Experts of a small language model.
Experts: 64 SiLU neurons an expert, a shared expert of 64 neurons.
Below are experts of layer 4 (counted from 0) of a mixture-of-experts language model. Rows are named up (a neuron's input weights, with its number) and show model dimensions 0-127. Each number is 128 + 32 x the weight over its row's rms, rounded and kept within 0 to 255. Numbers have three digits each.
Before each expert's rows: a language model's description of what the expert responds to. This comes from a sample of Wikipedia text that the model never trained on.

# expert 27
Opening quote marks and parentheses after a space, plus byte pieces of Thai, Tamil, Greek, CJK and combining diacritics.
up0:136168128111055117163187182108124155090142146102102095136143115172176143164165152117083132105107052128101180165150155087117136143136124137127143141153140120157039183120131112126138114163087065145150136101091131138162067112102104151177119160141070140127116125121093145087136135087096121143132129177119124104125188165109160230100149129126074124100152149101121146106123100190189115059143
up1:166101072151153126121138107133131107059133145110094128173145155092086120127118140151117106093138140166101115168131095184083082150101073134104024158141085117123139134189084183159065046156134141116142122163093086065172142117168124161132156136123123137142123163108076098153101134106134114166099106127202091119101123161081132104119133091122145159108111125108119167118199162103181149149074
up2:111165161093144095097089101139123105135171082143117095077159116045097149159124183162056105125159118167114130109122094144132094164129083157167122164144199062119073113197113171111081116120154130131133117158151123033143135127126147141112162134134105148105115101171121118089164137135096101167117174171141144092088119097181150110131105045137136101119194114103177116127130104088109147137078
up3:081109154120111154173146137075147171182119090133124108142120136139102196109116148090169163198166071118118139112144134090200198142151139174169209141147171149098152150119147099117106177151120094137077126169147119092180179097134133112137113069165115184149123161103102122151140125120165188119127142098109145121144129131113105127142169230133162148131152082122068122100120097124123080121175

# expert 26
Single lowercase letters or short pieces opening an ordinary word after the, a or and, such as c in ceramics, b in boys.
up0:178143180181088117117117133150135083137120120170087084110112121075104118213135119126096169201128129153156084157141100137163071110153084100101155150087107145137133130124116169060091165157089123138170137130121144104092099111084041125164156098067078150091128101108111125098136198106115128104176109105092083091151155113124146125189154113120124140138120155140187105122059167106166134135090
up1:119115152173142093086126090146123058159061162132147124139100083180032115126124101116139121143101105133114103132149103149142126128120177169099152085139093136166094130108160143117158127145127157123100129132114115128131199164103142123153155140143162135068111171108139148102090132081134131079125063159190034144122187118117094119109102135085094116067049128165135178109110169106077095072118
up2:165093105152169108040129119141126132119146157136143122171082089133113147180137147070051154136137142205137086115156109133127125133131172152139136096103126188110146168135114150138155068112133130101125123156164144176137116131066214101150143104133055086108106131124118086089149144123076192072114095128092107116163197103112122148147147168154131168117067107130131136131065147114061101141097
up3:121122107145141145147135143191108196100137151113185123160123121156112146099135149142131110122166049160110121204122121117089091128136128084125092086052108039114110138106139148130127095125131189160061078117145137131123196116125077048164122129148087130145143126105125158145070139114124224133125163081138104110096147116165132142157093144098116165172146096103090088116162096110082128094163

# expert 44
Opening pieces of verbs and abstract nouns after and, to, was, before -ed or -ing, such as dra-wn, man-ufactured, en-ough.
up0:043143104143133146154056134145153110098145061070192135119143133188101146114117097158128168116103105105154113117139132174116130157101155144174121102086104189104131097137121171145172184146164048114110140093173110105101111133123154078090114151145157091130122113146143126141182151079192154125143130168072159163094119154139096089128097058111110148112164134168110128141079062096102094165088
up1:129036178099162141136100124124145077087160165128146143070141132133103148159086079155145135142095106086117150115144084107146194105133096110139216081077177126157113127065156097132177130098124103139122115125131084140171106055120120148186146130203099115168132126144081086090098080167110084140127149142141058144084107178132118123151099148153137131060118142159167152133118164107106143127133
up2:104112168171103161105196176123149165090069171105141156128112122121159090086114134138118130148136120152102168084133145132118077113124071120141116114142078090162148112099138096112182095109145130073141102165150051080174154099111117153177159125122101089146154140120144101139082091133137159123121186201084056118139147125145105091086080173129144095132153128154075053099185089088076106142127
up3:071117166129124088151077122145094137048129120087134167149100109123101123121085097158133194076054116118111083103161175115118136100141118076113183181127148122122141160117183091124139157156121143071082133172187084112172090144116145150116100200208111132114105140166114171136099135162141130096179161170149156139114130104118156184157065148088147158122141106140103150157135098071156101141136

# expert 58
Capital letters inside acronyms and codes, including a bracket plus capital opening one, as in GPS, (BGT), DevSecOps.
up0:107160176151122112138140067163148129073112123103150179145109175103121109129122160116083170070123185094136122063115114167024151074094115088109180060122109043115129154171117137108085141126132147112184103134189131076142122168136136159078140101137067122152101079082099133137092140149116133163151148065169167147096118146113122127140116103144111101108088082125114156115096126176089137123114
up1:114185130107114114209123150169163133149099164157125105056166170050071131174093200039102105104088146114139108107187095114161116183108127135146141112141148105073104117179156145192103154168101127126121102127201153078108117126088136064106196126081120138133131130151121146131141130119182123094072129130094101136087159127111127133096115120141156177130109110124113109123144086123145126075125
up2:149123152158156117098098057163145108137131150174088167072136153136127138069091152197093157162142098109104113098167148098115069157093134153136166149107124152171158120147118079136135126074133107160093102159160084164146105164119108158168190146178160076161199081084105092052145116160167114150161110113168161122161111176082151123194100116125089124143150108123136157165109153133184134152156
up3:090165145178118168099104149147103087144140141102117182127136121155144108140136098126106166067151134159136136192140114112083140140158125128111209132138093114118129170134093162155147172119037030054099137184119162099160114153118145108138179125131161098110087138114102117116126094077169130179148117122101153149045126139093154169170089076115159154138056151107121105091074125110134137130159

# expert 35
The word there, mostly in there are, plus opening pieces of common words, e.g. reg, form, dec, List, population.
up1:116132109114088108105101154121101149105104144111129119130120131137126129174113166129124109154159137155109140116149215131115136111143068153100085126138098078186128064094086117205124109218116102124137166112109111080135110122194099142122142117139185131135117067132176122118086092146122199165122073118096126060145182137140085068182123166149112137052177147112129143141178160168104119164167
up2:126187145123103172198107115163119108116118131107108175169153124140118104131142109162134158120131106106114115137094129139139131064156112153103116068101021197117088070144096107092096121116073137138153119134145113078085048109177119067191127138163175153098123104107069181086103130127127150089130090101146121169110107102127048103151113131113090158140143113168131069115172139086112138135102
up3:079100154155070166103136129128113137122130165125067131158129136103063126208115115146156125184148108145164145091142144108167169185069044114113094143108150146102162116110165088142138133160125045145123097101100145156123118117119113141126116127145136082163111061083078110087151116077101128143204153148154125123155112127129109115102097146185128149137170170163181122112151089102204134199114
up4:169144103121050127153101112112070146103113091122091166181157101115114109136093136168157165132128141135114167096230196143121060118084145057132090126148155122119152115096090122114114112134097121173097100128102079047120173060126113105124145130123083132107085071141135176141093124130169168182141174117135126140183119129099128128174124124107130090132109114141169066084118107176091167120129

# expert 17
Word-internal pieces right after a short first fragment, often m or v, e.g. m-emb-ers, V-eh-icles, ad-m-ired.
up0:181068185100133120143124157089097142124139061151133155171133147109108078093108114182141118080143086132170125130172077071100165117113139118197166139084078139114130179109119110134150122120126209095152062196013131162126100139098100146160147140167092100150158106176132104111157158116154144127192099119091146150117143072127136092099110094115155116119150085108142107135110118126158103131148
up1:094133078151168144157148092147119108177142132064092092076098109168120142173045129170127129109136119110180094074102197145106112094028132113095174116101108129151131138140148096118152109084150126099131128164135147108093164116085096137141104089175096083107157113133104076115141096130194189106147108150115167129072120147122113107101097140139111118152066134105127097171169154197118166170084
up2:149162102082107130158177160124157156136142152130094078121135139126170171114088144093132135127159089154094156158141201121188147146110079141123134121136121156140108098132146061134126245142087122085177087169121151110134068125109179201146134094107137135133131063123085114078170126112128167032148161108098163079172144121159130124127147133153067078103129090130164145130114099119150139110144
up3:124089078119165177083145139144159112170153102187134171099147131143135140164081197142180142140084102136139121121150119156151088180099141074143160172127160130098141154143146062086153112108109113103093047127124112120088112157158105069103164155143164111108066124120075126099105143042143139160110171177045143123150103140114222142138108164125171128114145129148112157090103149124108108140149

# expert 55
Commas ending list items and the conjunctions and, or, but, while joining clauses or items, e.g. circumcisions, disasters, and.
up55:193079082116117095100082067118161114135162117096141080131123165173121127168120146116115108157140155150119100131121183143130082107163107113112104146144125201073101150143136117155165092131114155129122100093072139168150166132077162140098144119124112145080161203117072162156117133084126228117132119154137105130133148059136077088105110104087119144143110131164117126078186196156117076188144
up56:100148103127126103155066094159111118087140133142135093088087077120129124183175098158098110058149150172097109149120124116142170125175107171128102116080070142126087178127177133124079112142155130134106081143117163139154109141127082086114085152067118137076076122136158100133139106148124102124124099132134165204090149221117117103129140161153183137192073143178095188151118173161090118153096
up57:128169130128119115118068139149162122140211106145086117137122078147114107159124101092091144119183073122114105086129118053203161118127092139152093091130102129085123166164135160172164167203117097134115094140137147161172171146170177139133161144107143135122155109150102113181181138117144181133136075133116127122133149176202141142158142146092153183141153146189129104169070094117199134157091
up58:230100099146179121180100124122159113095082113106085095145123071173087151162135141112071098148168136107101136090145145162123143157115169156165200156164126072171124116131137114168124147151087136172132076132146196140197078100132119163120144140153179130136127085178103183121137155157131086100141180091135118134090109134078185069106164086137148145133186130129113133141167116098119146144149

# expert 30
Given names and the first piece of personal names in text and tables, such as John, David, Andrew, Mc, O'.
up1:149116134120124123122159151097189072073182150139122115086149058118114120161130149114103120227163138142098102114080172148124126099148074202125157111124182093130142137054188128121104111099184131121117116103074032138156178135115149094111137141084107134146178159117122115098130110096123108146187139109126158149131190064129148153156123070170085089149104110103135116130171123117132134088138
up2:173137108127126101081128173129097143128126171154161177138159159119100143135108143142134104106155176046151212129119126155129077134083119085112198138093148098132141217132188162170082114100102145110121120152154142094120146140192112131142156169150088139110128136130124088177116170155173141124062089153150162150134157073128102070127047128128121147122164098074121151118168191148163116092125
up3:175127125095120107098098164099163114112113114097081145101152135170110131137149158097133129126095129091148110142095165095118165118192061148193119136087133111100113187126158143135063102111102083132148105152141113149146102148181086168150071181166128176159153201151160091139103138111178118150176119089102131115148078193131170120128141119066087042133151100186132154116143069099098109086135
up4:155132122118123116127096157181166115152089100156086121094087085099159090138096142106091132132190135115152093116174132095149154089080150165144170156141108063174121164144146172121140098096141133163160140114128135112107174091065122088128136154121110101113172136055151163107100224121137155160087138076156101110103120145133154051168142147082084144113137079178118128170145087123207105095171

# expert 6
Consonant or short pieces inside foreign proper names and species names, plus raw byte pieces, such as Tra-ch-ter, Pen-g-uins, Hus-ay-n.
up0:185105129077193086067072128149173136124144129113182154107162070153103137102129097109143136131174191144131115140139155138161080153115134088225124099173102144124093109137145122145079099120180081159147127122081121120172147140177127117155133130106135172149170113090126111144098094174083092088140097091113144102098099141127131116179128101177193135088102104162145173137124108164046170157157
up1:109154162149134156146149085180172146114177148118143176104157165191116154148091153091096127187133216187162117140133135149102119085113144157107143098137082139087132137114148128125130133140093154127165164137111067202124151102080038081137171132128084101133137133136089094125155096118132114152174087118136114120096152142201118134186125118136125022117121173118087168115162094089110130112153
up2:136084158155142091158098185142181125186141146110106155150148088120165144154116116109142074128154161096129149109113144110134169143126155178085158104129114128097156167125112157198129104106090172109158156104184124131123120184059119104126176160097131147099142129119130065109068136113128137114188133141208185158123100147156144150060103136145148086103143121041174051128097101149099135114190
up3:130185159124154168119122146139157082074124163105111107161137084213120155104068152102145178074077196122132123132090113122162123103166163149129078077173038142102164156112137157100124177136138135120124071146107146101112147135159093107142127137155134199080133159128069090188148140131105118116136174089159127107100122100115087177095102139092153138092127095135119062130158099106097150132072

# expert 62
Commas, alone or fused with a word ending or year digit, in running prose and lists, such as this, position, 2001.
up0:135135150137158162118026213129114161066121125160119100094118099108108176145146167138113134136117088060125153161144150141108109112149115081122106108174134148135131148124136107173185168180163115131070117200146146140169158090138176125133124143120128136124093158145130135178185117085128147091156117138146172127104101107156191225176081151092137128151157125093159128161142099139086069112078
up1:147119045141116171074137135153139152087097159129150126124154152098090132170132205151159140125135119140092162126114108150072128026128144123152075105116208153132128120137134145164154152141131125177110123182141115087137113163109108115133100162050072145074127092113113182140204132098095040095136110174111134134134114104132160161158113134185111163142105088139122154148086128140094170166096
up2:092097137138110135106130152163112086123085146094097171157109136161186143118160131107118118094181142113142147117125145099155119111110109163113151144133169126087170188118129131180056147200179128100215133127133103123126149142111109174125135127111177124097141180125151127159070074085114108120110061118139116089132169126129103112149089031107092162145073100175120085209190143141145123078106
up3:171087117126090115103139143173164152077165115149070051074190148127116112152101108074081109089155104132129093108127138101139127121132146157129150057113115068160126105126129135092195137135145121145123154126157070057137163108183133127151202116087197069119122153112188134082130115115092148129074137131135106161088147125063057178150104145175142123157150119125110133122066115110108128135131

# expert 52
The, his, their, its, two or other right after prepositions or verbs, as in goal of the, members of the.
up0:105151132135106114137067122179162112119169131104178095135159136170069109155147067121095141096138089141159093129132146147089176134107168150153141081197143172187106112171096156025110116145146156103108176136135098141144122110121117096118224112112157113114150090167150081146126070104105151148195098147136095132183139142133113194140065158097130172102144158144103134102146146146153137180116
up1:091150184112156101113141096189122162088182134173181138135133120123162163083126150200172090142098098130160149131140085143098131155180095173142126108125223152177165179125165198142125089197141094131097121129080141099123108164173133154186075135141136159179140092132172119122108119118121105159111140153119109144146130106152086160102132045150100180126182124155110121104171094150129099137137
up2:094143092108109169056143173174172132147146090104145166129090109145128114104081115144154142073111153115093204182200213114083175133137154140117083119090079139079132121063130128129101103115165086144131091101145137132143081120106154106157179140138177065118109134125141155120179112114181132143132132145129109074116047148157163127123122062115125142113127185172149181124110114126111107085103
up3:128180133110111175142144142155192086103087173110116208141158104128148066151131075168088139110167160092127146064187108164121195129161133152165139164137135132124079182118178115152086104163096148110127137128164113136098110143123104101087103119125111126103101080070103089138041140105128120162155148141165166147114108106111135094090155068104091134106111173165206146160148075125153118114091

# expert 13
Prefix tokens starting words like con, dis, inter, im, sub, res, plus their next piece, e.g. inter-iors, incom-ple-te, sign-if-icance.
up1:065100148153121104125122103075121129102105140065071185145166094127153122154143131140134121162189180191147042056124164114128152075146178137104137132165161111155115115098141175103133101101097111094172102152109110181101124129111102159157125132132120107060133103137118165093107104103139152119132157163159103141137152133131110194171172051203118123157123108198085150143134093158093146153162
up2:162134114125147132120128110104131160056124176168111148146098164157066188131126131140106079109112113141111111150114201101129147108086086123164083094081153076174144126112096121092224131137124145066136151196126120151132125104173061155103129122110095113104150171153166123104135136125162125126181097126175090134177219073124141146154103110146167105176084136130089154156124117105054130125103
up3:078112126163108132196126133126129118099154176096091108176072102090094158161090105155170155108137149162157075118115157150115126166136117099090087089121102157174150109092130094118174159016128077163117154093119099160087121148124100116164146147121164113048147130147123095121142175144088116113101139161085116230101162128075105118143158119134124133128113181127086144154122143193110143087091
up4:216137103123100118088143041084128124162135152145125110105136074089164143213086158119105089100153129098114162152182146171122152132057121098152108108061097106104130108125052099121152164099183151096095106119141142162086154080116116092130125202144118126120137107085160154089103145137130131137170158118103137120138134047118153107142115162133150086139098123158102102105061089138107153162167

# expert 63
Decimal digits, score pieces, percentages and unit abbreviations after numbers in stats tables, e.g. .5, –1, %, km, mm.
up1:191127185131165114125074117063135131150081122096130067126180141144132150102115131131117181138131133129146136107118112144123093135096154162105088119171137112145158118150054080128133123102133082167074168167150098059114083187163112108130182160097126111191130123095123120180115098178140152141129075187096122144151118139134128090132136021137114166159183100151069137139166102084097103154110
up2:125166137143135140122070092191218072076129126110064137159106150139109145142089091116147101127096109115078178151077104106184134135153053153128135156144118092105151123091089079142096107114171065072143120152120103141172048130096072123146161139127145158173123138112146151081076162135095076108123163160101126099131120175142115142131147110114070152124065143165124153128142199149148127139124
up3:204221107143118132105136069127127085116117111157120097116124137173120132142123094109167153150162199124164140124171188124159092175183141124126094089114134161133155112118135148109214127147107112067172193137101064187068158113084107116182105194107089105156147118114124137135106098130118151156160094119167117128129095170112136113113153096174095098188157131105102089076134132113105162127147
up4:184188166151173123188106107119126138133099160075076143166154095092078080183182174126168086091114190107143147170112171112121169137073087114100105130125139163149091095115106138097205170132126209139101147143153112176104102127144100095124136088132098113144139134118103124133121125093133090133075125144157181119142152137129127174182128153199147109073070103062121153122112115102144139105123

# expert 34
Content words or word starts that follow a noun or modifier mid-sentence, such as again, then, system, began, feathers.
up0:184137195138163106076128090099082109133066116097142178108088083149143154091166134178030151164145127158154083174114096105166160128131143155129114112159163059138113195122180137112119116148147116188134177155138141096125159165089125157149107080152089141083225146105100167099167149065112092102088111101125133145096181123139107087148129128117156121097136147121128143116139143129131151135170
up1:122135178100120142059156132134204120084086120117121122179136198127133081124125200144089113090085069133133092113121123080126183120176113126139094119133102114129171129132131096187163102123093079143105061094097088095120153148118108153097099193183110137162185096116106117109099086144119178079163081116154108138100126087146166132174140170115098157134121139090101109064089114118177099143096
up2:153131196119144075058138070140137071136150116105127172145184121140110213112140126107137133143160087122149103084113169155082166162118168095081091141130161124156141151181117172132133075053097150100108120123131122110120126136166137127137101155124110166130151152143146182116111093145128132084043120161136153172115118096156136195158122143140145073090181132169133099112103171103180070194149
up3:099085106131146094114086115063191139122157147076119111116132129120075142111200147187137145195086095136149148132108138145110104110162113103151120094121157131137130170079186151132172156114129125113125148138107095145121188122150124190120148153107111105153065127202156155159120084115163208157161087154153152114108149126154162099147126109145170093187191223171114147133098136097152089120163

# expert 25
Number tokens in counts, money, tables and parenthesized years or conversions, e.g. 1, in 1,405, more than 30, (19, (15 km.
up1:087102113104176137139114210117131095135152081135201107090143142141164079110075119171136122114137109176107054101142110179069124148115160152180124122091133084157126121090167092163151124138115121159101121129127193108090121156159143125066051184133101121087149116142106124063096082092128189138124102087101118126114172115130134223102090172103138158155139119094150115127155113144102124170113
up2:196102174138114084150130153175150079173136094158069110079153139110121147126114130078067163171094123161197157104135068110150136149170151132148168109171136108183113128153109189115176182143110208129119089074108084162132106139127158184115103142158114163122060103153085128177140184140104143134138116120107132131127112156127110128085142113127118049128131128149162166178158116122184169146104
up3:105186080170129136149104125099076182123120094174114135096118141134135165166115201124128205155197166131064124081199146095110122075130083107184090108117119130123103158150108151157177179111110096137113124150159164052131103158146132069149055101103105179184122140174120145167130133108129125109121110158142123140150111110137105123103142181188114103133136146093153110118119126054127091155159
up4:137086167166195157093099131115119151124125027131157134156181182111154143132126094115148173143107121107106136083147141137122142165089115167093090128119152125112148112148146108154194086162144137140115094135136096117102115100179074124082117093051140105165104127066202140098079119092129179064178122117107135095160112154128107052092130148182143156107128103093108137101100131148118157155204

# expert 16
Year prefixes and single digits inside years and large figures in lists and tables, such as 196, 201, 9.
up1:130157128119139165069143073156113031087152171097125104134084136160129073090151128115073133076078120154100152093134165145119093125065109150138190117105084175132123139179199143110098164133146110126143146120141109094194154125139125104152104118150106109118137097166174090158143109147121141150110069120151195117164131120172107084112108174102154121063135179199138159176152093148133098164107
up2:131119121128117155099087149158140092100111136222111116110098113137137116096148131123125122158163085166142104109149105079107174196141132108123151085171145104115210091126140118141119104134131096111122080127096107092116182141193141142108177076152099120140145146156133138202158090110159132139118168175074197149127124192153147146082103099138090169199100091162063115072158098090134119151074
up3:127121142167107121107089098183090151057101170116129174146111083120114176097058145175105177087118105097118147169139147114181093107106124068158157101126152137107176098146097105129120111123161152113151106163086110139155181117170151121134180084136085157083122089150157107137167131108131126168114123188150193069098164159114190150112119101121147078108155140081170125135170043129146189120150
up4:122143140125096167095083136146137197138108169129127091189155116168108165135127139067138146152119113160067110136130165082192111118109074141175129088158129122121196150187189129100114140163079167071146153160125107078087135147109120123148123090116163155166100086148096146131134080129078109120123173100143130167130183178108096119141156156129126107084154181034089095126072126127108166144088

# expert 41
Endings of foreign place names, surnames and Latin taxon names, e.g. -um in Mediolanum, -berg, -ić, -burg, -ae.
up0:185105142077173204123101155131172082123098121184107136129123127137176168099131106085159091102112054139089128163208122142102160193146187098069105158156122100154104138155140175128130114110137146140159108085155182135119155085097155151159165115083102144069101126122134123061101104075162129106099137149190177117088103171163145138179134106139133099110139082089172117110133112129088140148115
up1:074221106170074140126122092143101126052140073159095153102128104088092144154080088114092178113109166118162085143098108119156129058216074107105165132113105130116110093174104156120110114070170146121096097146147108139156172101161146086115139156157126078109122135139145103124172100143152147103066195116140135100130208103113101122119126081131108097118141140119146107141120101150148186119171
up2:158128138131149129118118095125079102122090074145097121097120131053194176126068183204104121152108098116124098151090111155186144119115148160144126047143073110127084097167144123149111155100113135140143182135166096086122095137130123088105155154221152083115078071116119155150135135118121133066135117167164184105122102126144084158120102123119129115122168108102124075166082062124169096164148
up3:163137120099129122155139079137145109118167108113101178160097078137090152134141194137145156168116108117133147163102120179147068128098116129137146158166066089149115127111156185080116146160048126112133137092133137143122182097125110078154077131132096140080100110162113165138080094075135116147102132093121127099128154103172101090165129090082133102046172119131062190129073117170085139165205

# expert 28
Object pronouns and determiners right after verbs, such as them, him, any, the, plus word-start pieces like v or adv.
up1:108105182115153107114104120158147155184127139101114100149165113111125181127143160092129171150123124142182132116155158144100142187043110094090126133135191119101069075115113173191126131108078146104114192087168183099121120115145147136117123085153180154118120127052034165087154126159099132164113128130163181166135131108112173160163169111145158097116151145070098105141123087139132082145173
up2:129166122118134098106144114100117114120131118147042141131103153168191173107061078124118135106118152111164142083094163151213160136112137131120195124125145059145153151133101138157106193116164117150084111131122163172156089130144122191165135134135119145100126147122168112156073120145112184068190153115064168130176149122165133092121130122196109139108165159116093100150060102139130086176085
up3:118132160132102142178202113138095159138067100140159124158166118040110147159123141162085112183171171131138128144127079088130127146124054104133135103130128165102140173172136119149073143060100090156105045144119086161124175101147098159114073074179142127083101121122139121132142137083110193138077124170125083139157143122070117125118106121129202092111134134139137091097134088112159104135082
up4:153137162123128133143151193134145074128124166122127152113178158114157166129104177103169154164127143144103135135118149122156165197066199142074137121119150133064146146109133141123108158128105142157155151083148107108135126135155097111213183040157188119119100113054211129126083174117105162126125123115160149166138088147138125169116160143137115126168109151133075116036105089131157163105140

# expert 20
Capital first letters or opening syllables of proper names, often in lists and tables, such as Lu in Luanda, Mah in Mahindra, Fer.
up0:131114102091174132140139138112119160128132071118118141150117109096153115147107172101155119120122162088105127159107139149114121118070107095151144090122116154149099159135109128165079160063105146074082136148144133075078179140108096158186208100125034132149077169115151190210071173151150114109150115132136119134163151119119135120194111191116090161180123153122184162147141175068143092137142
up1:091147087106145134108097152148191166084180131141206108127165114161143157095184177124139140178084106139146150098088106109043126133139096082143156150153119120155127051159118134095090168126091083135124131155108115144082164126136099071088115151169123164062094116087134158168131168140084172095141151141118118111120150101189138125190096135156103111037128133178123103078109133121124132156157
up2:154086123183132131115154158172169126118127130103140109089155102110163104121148122074114150122135160049088094114094092117146125132175127135120134112085083125154074110150160123103134106137117172132152109143118119071165185169076121102097123138123134134112194131090150155167082115114108124065164189149221097145129133098146150078187113065144149157174124142115116186117171118202157175102064
up3:122140115096148139139150138064119119101095118119142170096107172159137137166067113129090111117128142126116100132147094110168183147123124144095121138094135115145106159106122084146185140152130103119100130144111089101146151146122069129121123164150078146078178156000168123118162140109154197106152136100115096157190114124090139178193085105127157116128131128138133108054077092129036177132193

# expert 61
Single capital consonant tokens beginning names or table entries, e.g. P-okorny, C-avarnali, M-ortal Kombat, D-id not enter, L-ast released.
up0:098162137137098159110103176082135175092177113120149136124167127154119144078135182066098079154121104091104151159164092108133130138199129143135127167147134116118140063156169155171118118083096148095192117136094111130071117163096179144157196130142078135125126116124222169118189086174140069108190140116115152099164149166130129135154132174074158159105121083152120097141121129183166121124127
up1:114188057171159137203111113117098227146113109109173124136150085086131141170124119171094133108153099119086080130150161129131188108100111135172079183201184113118148146108127159103097129104153110147098146105102158135114123084105147094173086165061085126154072152189112149098105112128166141145077125147145118149133178148119159157135089131143140124091134133163129087131153074144098128062115
up2:099076088110097140111137176142131095069136086105138165076094124070155154156149105147137170126065201089096068156172119135127138123163164138174081112156146149143137111123179081113123097164155119120139099070092080134108088102173136139094119168091124110080070146120143169184124127130103125123119156108109180156144147116175096158128123110168118180187144083170120068182182102121092111093110
up3:098137113164062110098091152151122143121205118155123153157069129112148107143178125135108146125145126147105166155073046143136092101140126138140133127132217095093185078118127101100044172153130161157136144121177145128127129087110118115099163149065104094125206123148113149094196119114052166158130147142099154113132120107143152087129159161117127131179152139152172132100100184152086144123069